{"n_layer": 10, "activation": "swiglu", "moe_layers": [0, 1, 2, 3, 4, 5, 6, 7, 8, 9], "router_score": "softmax", "routed_scale": 1.41, "n_kv_head": 3, "tie_embeddings": false, "init": "normal", "init_std_qkv": 0.0231, "doc_mask": true, "steps": 4647, "dataset": "wikipedia_en"}
Below are experts of layer 4 (counted from 0) of a mixture-of-experts language model. Rows are named router (the router's row for the expert) and show model dimensions 0-127. Each number is 128 + 32 x the weight over its row's rms, rounded and kept within 0 to 255. Numbers have three digits each.
After each expert's rows: "comes before" lists some tokens at least twice as common just after its tokens as in all text. This comes from a sample of Wikipedia text that the model never trained on. Tokens count by the router's weight.

# expert 1
router:160150084148149148111114124137137079106153103134152139104088079091090089127102120117142111156127117155139155126154105116147115090163070122091160180111103128083114122115138138061163188133099224191152147124134062074193132146116079129074068112138131165162091177159154142146127124128156124140087081110087095095064091188180184185174165097136180111090103109149093175145150123097081166106101
comes before: " |", ".", "–", ",", "0", "%"

# expert 21
router:100086164167111074165068086166191076120164122124140144122055164106124080139168146143119112113070116127106106120113097140115117169150164055072093180142135062099043120095116116136107110144130131156118092155083167083066103188114136119116135148121084133104109170113132094095169110126154168098114096210133161155133145136099103092165106133159119135130133122097133150130156161151149123118140
comes before: " the", " a", " his", " New", " St", " A"

# expert 9
router:142113108095118091108131103124139176106202124153028160094106105105128124167193060128145167064089123086141160165124134177112106089164126165142137135161120076170128086091127105151108096126077127163151109136114165120099144136143052210185161157123105105070149090098182177093074153119120076084078117105115139127064121055114134112157133180167116143106128043119130142129165181071130153122174
comes before: " |", " (", " |\n", " is", ")", " –"

# expert 31
router:132186133146119132146078185166140114134146086134126100090132106135180185104112201103091139092110133141050096113119120146156086166117108135111164100139093136118101194129156161154040138121116155157109103131214087160086073204193170130145115128173150121154117154097054073153103062144101139171155122163112143093134085128117219147156163097086166100136125125141140077153120109107138135089103
comes before: "1", "20", "0", "2", "3", "19"

# expert 2
router:135185102102154138119112147110139112126088076067153075108093192120116135157132185126136097116078136193107156098139177062134125158147118115095116102163091090168124093139135147164127123126145145101157093129161082114196155142179168171129106171126188129103134147135142126156140159163109158099132110106123138119138154134161119114121108063139100114151140161156148106100147120199203087149113
comes before: " the", " a", " ", " his", " an", " their"

# expert 22
router:124147060104098112153148145129094170118186159119119127117140130127128143147140172138162161115095118138080163119159147105110107096172126181107136092110155140176167123138156128148135178125228162059127138147090147113167130115132149159131099075114136090136167173171126077095103104113131112129104088077129187072139148189115124106087046136069147135128152073100103131159138094125150107134121
comes before: "20", "19", "1", "0", "18", "2"

# expert 26
router:157166193123173132112071148132091128156137075163089165220126114149092166101086111052091119164079141189124118158130094102127156137166104118093127097139159153113091214115127108078183146100076076104128111128085085161133151121130110181123091132160069147141140132169082171114134157125157150125162110082145131141142094110072133091123118093130163112133113206145117147174114147073096155077087
comes before: " ", " be", " not", " a", " have", " ·"

# expert 16
router:145112150082118109134137103135143105172108135093112157128151098154088118093117182058135086112103128179114065115074095086081154168147134187119142105139093133094094160127093118162107152148079127139162132147195153115175066076150150112074173130074137188109134083076168078176107141102096147142103107183118150178133138118148066108152154155111084216126111080126087120095139182108186145142083
comes before: " the", " a", " to", " by", " in", " that"

# expert 14
router:093144100192184164124124126107110120090121089125177158127144099145137106103143088134145093094177166128113130176112082167159140160090146172127106105135087106171101142148149117175157158146126181150145081146120173070137149096121145138181221176118121152123107096132153123158098155093101058127132133141139150193140124073156165124153095089131139187089135180147096126093135128173098095149076
comes before: " of", ",", "'s", " (", " and", "\n"

# expert 20
router:114029090172113138159143090069109116147124190101142106170174131077069063118100044144135150089182132106142139153178082135086132149091178097159131150150162113063134123114100097090171128151122138072132134066105128136175125131116083112132104157137113162118148115155141106158130062119051093200129187097136093163135186190137072083120107137131117155133122120123143133123104129114128141149138
comes before: "-", ",", " |", "–", ")\n", "."

# expert 23
router:145086158165168120141152115123127111152117141098125141155131124116146107163129111147141112126127115155185154106122184166104116096103071135173100190171165197105175149022105152131132129112185135119122101150156098092067165116137151092144060156052110123126138140151129123095160133151114106042109150175144108131101153206058117146148158106089146107151107190147122146109123090101140164091133
comes before: "|", " ", ":", "The", " JPL", " \""

# expert 5
router:137030119111155109072107122107166128118174179084166163080148166112113144140151136157180129113093144154131126151163105090111125114058100198146115097146161143181141101153082108154152123080220130084137139152116180103150108136120128117145113158067133109100107115138103170146113090114073065185132102124180108151159118129138095140119124135077078136148151073139118134139129168099091152173153
comes before: " of", ",", ".", " in", ".\n\n", " and"

# expert 29
router:175073184119114095098127093078145143082088139102098145085200174092157106140122163151105152143176140110089165134139080062047232173159134145144167102076122153098185146103102151140150119099118101123123129138110093087155116163109158121127107080117063099127112124094149130115181114132153098087151165162179088076132108089178064186076102157138077106117161191120084111148149163154083111168117
comes before: " ", " and", " but", " which", " —", "00"

# expert 19
router:135066101107104149121135107099160128121120125142112144137117054135108101154184127123136097116163122143156150117147112120143138153064129195127154074159081108063072121137033126095118135157177143123114162131094171103126100143149155160131150154054089148109119139154149138139108047086099083131106100133158071095159133151139075120100123092160153178167172114125069144077126107095129132117173
comes before: ",", " of", ".", " and", " in", ".\n\n"

# expert 18
router:147092168081120088138118050102114149121133150195107178065108143102068142160144116132171190142102114105103107146145116069101114097123099141132150157137112147079150085121095076191163099084108172150093143130127149141156143183156123125127126158158177133120176118098104073070135144059144189080135132151143123136101131136122131157126150154156161145139141117094145055165158178100111127119113
comes before: " ", "-", "19", "18", "born", "20"

# expert 8
router:123133175160135114146187116118141126111138132124132108152095054142141109130174173126118153112186108110108113139164106146156132142032136105118145089105085130164105099091139118141109161067117175158170073092172140120070109107107126123191126141140144103161140143141073136170113150189085057103128127117172102160160134125145122149145148163169175132075138135122108118154125120188143104135129
comes before: " ", ")", " (", "'s", ";", " was"

# expert 11
router:148120106131095099176154096133105152193071138210089134105175202120119070113128172168212214178109154164181127105192123173154113113121164099132129128110107144127178097107098155122118068134101149112104120164098131087160132076174130087190141130098130118129140111124175092108131139108172142108097138124097079158156132164130093091097180098122197151071121078132090109128111130118129115127126
comes before: "-", " The", "==", "The", "===", " He"

# expert 28
router:121088056132097112088079152186100073150140209101086127083089156121125091168123081097047152137119120051084118104129167169177039129094174123172117168091145102193105120115084138094139155119160148095065129215151159144153071138100130174135158119195073137160105136160114201077160084131145124169145140108123117112150126135142187128166089149094119112125099166148134128113115105095089103123173
comes before: ",", " of", "\n", " States", " and", " York"